From a checkpoint of a small mixture-of-experts model trained on Wikipedia: 8 layers, 4674 steps.
Below are experts of layer 3 (counted from 0) of a mixture-of-experts language model. Rows are named router (the router's row for the expert) and show model dimensions 0-255. Each number is 50 + 15 x the weight over its row's rms, rounded and kept within 0 to 99.
After each expert's rows: "mostly gets" lists some tokens that are sent to it at least half of the time. This comes from a sample of Wikipedia text that the model never trained on.

# expert 50
router:52 38 60 32 39 67 49 44 63 21 32 45 48 46 67 64 34 36 76 58 50 57 68 42 58 49 55 12 49 23 75 62 48 40 22 35 39 69 40 38 62 53 34 52 70 75 60 62 31 50 43 49 49 59 32 71 60 72 31 61 88 45 75 37 38 48 77 33 49 67 36 72 37 61 36 57 76 65 59 74 62 60 51 52 65 62 32 62 35 72 46 44 69 63 46 53 44 48 51 58 53 48 54 62 22 37 44 57 68 44 32 67 67 50 53 69 59 35 42 51 49 29 51 53 53 55 43 62 45 54 47 34 50 37 54 56 56 68 54 55 79 65 41 34 66 58 30 38 60 39 61 65 42 56 57 60 66 40 50 59 45 65 55 71 62 43 50 37 45 41 38 45 03 39 59 91 24 51 54 65 52 18 70 47 52 41 62 25 82 47 53 48 42 37 55 94 61 45 15 48 37 49 58 47 48 58 58 44 25 65 51 41 63 47 39 39 56 28 38 50 41 47 39 75 27 50 12 40 57 69 72 44 59 29 78 67 30 51 43 46 73 21 44 48 17 31 48 83 49 22 36 46 62 57 40 50
mostly gets: "AR", "SA", "OR", "AS", "PS", "EN"

# expert 37
router:43 41 77 42 50 47 56 42 53 40 42 46 57 44 56 38 63 36 77 32 44 71 72 42 35 51 40 50 41 61 53 27 64 85 43 44 66 42 58 58 37 36 25 59 44 70 47 71 43 59 39 49 63 68 77 38 75 85 30 76 53 72 53 55 16 47 47 74 38 74 45 45 55 51 48 67 34 69 59 99 40 51 40 37 75 38 58 69 50 39 67 53 44 63 69 78 52 57 55 65 51 66 14 39 39 53 47 58 61 45 53 23 44 46 31 53 77 52 52 34 47 44 63 53 42 51 36 62 35 40 40 58 64 57 58 29 51 59 57 73 77 76 36 78 65 67 40 48 56 58 44 39 34 55 71 58 59 37 51 30 11 54 30 33 62 55 32 58 45 56 77 56 40 29 36 46 35 72 58 35 62 45 50 49 83 66 47 67 53 42 27 58 34 41 57 73 62 41 28 61 45 54 40 73 36 42 58 57 32 41 74 52 81 60 61 58 72 53 49 40 64 46 38 62 42 66 46 30 64 57 85 33 23 51 53 73 37 42 26 51 71 25 57 52 17 37 50 65 65 29 55 54 68 68 53 59
mostly gets: "re", "at", " pre", " writ", " considered", " en"

# expert 63
router:52 59 48 50 42 52 63 29 68 25 42 49 66 53 46 42 35 30 51 52 49 50 71 26 39 50 65 25 73 56 52 41 36 67 54 37 64 54 54 49 62 61 51 39 58 73 66 34 37 51 35 39 78 41 58 52 51 60 49 42 66 45 70 48 58 48 61 32 33 72 18 32 36 29 43 46 48 29 44 59 24 62 66 36 54 55 61 30 57 57 53 34 64 68 68 80 30 36 82 36 69 39 56 51 43 36 40 55 43 37 46 74 56 55 44 79 41 50 55 35 59 25 40 84 26 53 41 57 49 40 47 44 60 46 51 43 96 89 43 67 66 65 35 71 70 48 21 63 28 61 68 56 36 50 75 56 39 68 41 35 53 64 19 45 60 57 36 54 26 29 46 62 38 16 53 67 40 61 30 57 77 48 71 57 40 69 50 30 46 65 40 38 35 53 31 79 48 39 30 66 49 47 61 48 31 71 41 29 42 19 55 57 61 48 58 42 45 57 29 52 64 41 30 74 41 70 33 25 65 42 52 72 45 52 55 82 31 35 53 59 85 45 46 58 19 32 56 57 42 38 54 33 62 29 60 70
mostly gets: ", the", " that the", " the", "The", ", who", " and his"

# expert 38
router:52 55 20 39 38 23 34 55 44 19 56 53 66 47 29 38 56 50 45 70 46 50 60 48 38 44 62 33 56 54 59 65 39 28 26 43 62 42 57 50 76 34 47 55 71 75 57 50 26 44 41 57 54 50 71 28 45 70 37 76 40 33 54 54 39 60 59 41 44 63 17 57 47 60 57 49 40 40 28 69 34 83 59 26 59 62 61 50 47 27 43 65 62 65 44 22 66 45 39 57 67 72 46 46 47 44 19 31 68 53 48 47 64 48 55 34 55 30 48 45 33 35 35 84 36 56 50 53 18 67 43 49 36 73 36 47 48 75 55 58 57 56 52 38 77 61 11 53 17 60 55 33 55 49 66 58 54 62 28 49 55 39 47 53 67 26 55 57 47 29 55 46 29 19 57 60 45 68 58 52 44 39 53 52 40 60 72 41 27 38 25 57 53 39 54 91 46 60 37 58 39 55 72 48 47 50 71 28 67 47 42 55 23 74 37 46 34 32 29 43 52 64 67 82 28 76 43 47 55 43 67 58 41 72 69 75 31 46 48 34 95 32 41 43 20 37 37 77 58 24 58 43 61 46 50 36
mostly gets: " Kh", " Mah", " Bh", " Q", " Raj", " Ba"

# expert 15
router:46 28 65 33 52 32 56 39 51 37 72 43 59 51 48 41 49 36 79 29 61 54 73 38 39 32 53 49 34 44 51 52 37 51 47 32 70 45 51 50 55 53 34 62 50 66 65 55 75 58 66 49 71 41 58 38 50 78 23 56 59 40 54 32 28 50 51 34 71 57 39 47 25 25 24 41 69 58 16 86 63 29 57 37 91 60 47 59 62 41 45 61 63 57 57 69 55 49 51 32 64 36 66 42 61 48 29 64 68 38 48 32 65 50 44 50 39 49 47 32 51 23 36 50 49 57 73 54 37 28 52 48 78 34 63 24 42 46 51 39 48 43 51 60 56 37 21 54 58 39 39 54 62 54 78 49 56 49 31 78 30 56 28 41 69 48 42 54 42 39 46 36 25 08 45 65 31 61 47 20 87 16 53 66 45 65 50 55 42 43 37 54 32 34 64 79 52 53 37 63 49 70 54 28 53 40 61 37 34 63 51 54 43 41 53 87 49 57 41 35 36 51 78 61 42 86 30 25 57 38 82 65 46 60 67 45 46 39 41 49 90 35 40 36 17 50 63 60 40 46 35 68 37 56 77 42
mostly gets: ":", ";", ", including", ": S", ": C", ": D"

# expert 32
router:65 55 83 48 46 56 30 35 69 78 24 45 87 70 49 43 44 33 77 34 62 41 67 59 55 53 50 38 74 45 69 54 60 52 64 29 46 45 63 38 47 48 48 57 43 52 61 82 48 62 54 43 40 60 61 55 72 74 17 71 47 36 34 43 37 37 62 44 42 77 31 40 44 41 33 55 55 51 45 62 27 63 55 35 79 41 42 58 64 65 37 27 59 77 47 86 34 48 57 54 50 66 34 46 46 57 29 60 61 52 71 64 59 57 60 56 45 44 50 60 58 35 56 73 60 57 75 79 44 62 65 30 73 58 49 59 71 98 46 67 48 73 61 35 74 55 38 50 41 62 69 46 22 43 58 53 31 39 69 29 34 35 48 44 61 42 35 33 24 40 46 63 49 28 58 51 45 28 42 46 82 33 44 61 73 36 53 43 59 58 55 49 41 24 69 79 43 58 35 63 28 75 48 28 48 34 72 32 37 51 42 50 49 36 65 64 27 41 43 68 53 61 48 47 44 55 26 31 67 22 66 70 25 63 12 70 38 54 34 40 59 39 52 51 28 38 76 49 41 30 42 50 62 52 41 39
mostly gets: "r", "it", "rat", "bit", "rap", "rib"

# expert 40
router:70 55 34 40 48 54 64 31 54 44 46 45 56 41 49 34 42 53 21 55 54 72 84 56 37 73 67 31 59 59 32 59 63 54 52 46 54 62 53 53 73 35 49 39 67 58 37 50 50 51 69 50 48 40 71 50 42 79 22 60 69 48 70 55 45 55 69 71 43 64 40 55 53 50 47 39 54 51 19 70 43 55 42 39 75 34 61 29 48 31 29 53 56 68 74 73 42 41 38 52 45 71 44 59 50 65 23 51 52 69 45 74 45 58 55 56 71 54 43 38 63 40 72 56 37 58 75 73 33 33 70 47 57 42 79 52 54 90 65 66 68 60 53 48 75 63 40 43 48 61 80 34 14 45 58 44 57 60 32 41 17 49 38 75 42 38 57 45 48 35 42 55 41 04 45 45 33 44 46 55 57 12 73 50 40 58 52 29 49 47 45 73 24 21 51 60 59 52 70 58 60 51 57 51 33 50 52 36 50 60 55 58 67 43 51 52 20 59 31 32 29 54 72 74 33 75 23 12 61 63 76 46 43 87 69 59 46 52 61 31 41 46 42 33 16 52 52 46 59 26 51 53 21 58 54 65
mostly gets: "il", "ath", "gan", "omal", "hem", "ils"

# expert 4
router:47 45 53 40 30 50 37 71 67 48 43 64 47 65 41 29 36 38 80 44 42 60 57 52 56 32 42 50 56 37 75 46 56 66 25 50 57 49 35 79 60 35 48 63 52 66 88 55 37 57 37 40 57 43 55 66 68 62 64 51 55 60 38 46 20 56 39 44 83 70 35 66 56 50 50 51 66 65 32 63 47 55 60 35 34 66 60 41 76 37 70 60 28 66 73 34 46 23 58 49 74 68 44 50 56 18 47 38 70 52 56 70 57 35 39 52 63 58 46 56 39 41 37 41 18 54 57 33 22 40 42 61 37 36 52 29 79 91 73 54 36 81 41 30 48 44 12 50 24 52 57 23 43 55 41 64 63 37 22 31 31 74 12 59 74 63 42 47 66 22 53 58 32 13 36 58 41 50 25 63 54 50 40 66 43 59 51 44 65 32 29 50 54 59 56 76 11 46 46 66 59 43 65 37 34 49 47 40 42 46 63 44 64 37 54 55 52 48 24 69 55 47 64 61 44 72 40 29 60 44 73 61 42 67 73 62 60 57 34 53 79 45 34 37 48 31 62 47 31 44 41 66 53 42 59 27
mostly gets: " |  |", "a |", "  -", " –", "\" |", "i |"

# expert 1
router:73 50 47 45 61 26 62 59 47 43 24 54 51 50 63 16 43 24 56 53 66 58 56 57 76 36 51 25 31 51 52 84 63 81 24 31 62 88 41 34 60 57 61 35 50 66 68 54 50 42 52 57 46 34 65 60 62 73 25 45 46 70 62 51 41 62 41 53 33 71 33 61 47 62 44 50 37 58 37 97 29 76 54 22 38 33 38 53 35 41 55 51 46 60 77 60 49 45 62 60 50 50 28 49 62 45 47 57 46 29 50 40 42 45 40 68 52 30 57 45 51 34 53 87 64 37 64 57 25 54 40 41 59 51 40 45 39 62 50 64 55 58 44 47 98 63 54 55 23 72 67 28 26 55 51 61 48 68 46 31 47 59 43 48 82 33 49 56 44 18 44 57 35 15 45 50 37 66 35 56 59 16 50 35 40 42 62 67 39 54 29 68 48 57 74 88 50 60 53 57 57 34 63 47 50 27 41 49 34 46 56 70 45 37 39 43 29 33 39 66 55 36 58 71 29 67 37 29 59 39 48 46 19 62 70 51 46 24 40 36 78 23 39 56 18 48 48 53 61 38 63 43 51 72 48 62
mostly gets: " b", " half", " B", " a b", "-b", "rid"

# expert 61
router:53 17 58 51 50 39 56 55 85 48 73 24 57 68 39 43 50 20 64 39 56 57 70 35 29 48 35 42 62 51 37 34 38 74 49 41 51 58 65 52 78 55 58 35 40 51 65 37 39 45 45 60 62 39 62 31 54 59 34 64 70 38 47 64 49 62 48 53 63 72 47 40 48 65 54 45 55 43 06 83 39 36 45 40 18 37 46 49 65 48 35 41 53 56 65 50 56 43 65 61 47 44 60 48 66 51 43 54 61 38 61 75 45 44 57 80 56 41 61 48 30 28 70 29 66 41 54 67 38 61 58 40 11 60 45 22 51 58 61 44 81 75 54 59 69 73 42 48 42 63 54 45 32 60 68 60 58 53 43 43 35 62 13 54 56 53 38 60 53 45 53 51 43 39 81 57 43 51 46 28 52 00 58 40 41 65 44 55 51 52 44 42 40 47 49 80 39 51 24 61 49 32 76 63 58 43 71 58 36 54 50 46 23 50 34 72 36 21 31 54 57 72 38 61 32 68 31 50 65 43 66 47 18 75 58 77 52 59 42 50 91 20 56 41 36 47 68 54 32 15 57 56 60 38 79 73
mostly gets: "ing", "d", "ay", "ly", "ed", "ays"

# expert 10
router:53 54 65 53 42 44 32 33 60 53 32 41 81 50 43 24 39 52 63 63 16 72 93 35 40 31 39 27 47 65 48 54 45 39 46 45 50 55 47 56 61 26 63 54 36 72 76 45 17 61 45 38 53 49 40 60 59 76 40 78 64 25 57 59 25 30 43 18 44 51 21 46 21 45 50 76 45 53 24 81 55 41 63 37 63 61 62 41 49 51 42 43 70 67 62 48 38 82 40 41 43 52 60 42 36 43 46 69 74 25 38 51 43 36 45 81 66 53 43 58 31 38 53 64 24 42 59 39 34 35 59 42 45 45 41 36 67 46 70 68 60 74 39 49 77 61 48 48 22 65 55 43 29 41 55 65 62 58 58 60 49 52 37 60 73 55 42 52 33 27 25 39 46 27 45 50 33 63 34 41 57 31 55 35 35 89 67 44 35 36 31 49 40 42 38 62 72 47 34 63 49 67 78 40 36 39 37 46 32 51 45 47 24 49 52 66 47 67 21 69 47 55 63 57 38 70 22 38 42 53 94 57 42 46 34 63 61 78 39 51 72 46 68 27 23 49 57 58 46 49 40 64 71 46 42 53
mostly gets: "| E", "| F", "- Genus", "- J", "- List of", "| S"

# expert 42
router:53 73 58 52 55 35 51 40 76 44 41 65 69 58 59 32 60 41 54 62 44 52 69 45 53 27 52 13 46 65 52 67 55 63 25 55 32 48 51 55 68 29 55 48 69 54 59 69 26 51 39 42 57 52 51 62 92 66 32 77 73 27 78 61 24 67 42 37 43 60 38 60 31 54 51 49 77 71 45 76 56 72 50 53 76 46 50 40 54 48 54 42 61 81 26 47 54 36 46 50 66 57 62 62 43 41 41 57 91 65 35 39 48 56 46 46 63 64 22 55 40 18 61 62 43 65 67 60 37 36 58 35 53 32 52 55 40 35 70 60 70 67 54 54 63 62 05 56 23 53 75 45 41 64 70 68 60 51 34 42 23 58 32 56 41 46 42 50 61 29 48 82 37 29 30 59 32 57 45 37 37 43 31 45 37 46 34 40 46 47 40 42 36 56 59 61 59 62 30 80 34 59 56 73 43 46 23 57 38 18 67 72 30 66 53 46 27 47 21 61 52 42 54 69 55 72 34 25 70 25 74 62 36 53 67 58 39 47 72 45 67 30 53 47 20 48 48 46 33 21 46 48 62 53 51 43
mostly gets: " Your", " of The", " You", " Girl", " Last", " Dark"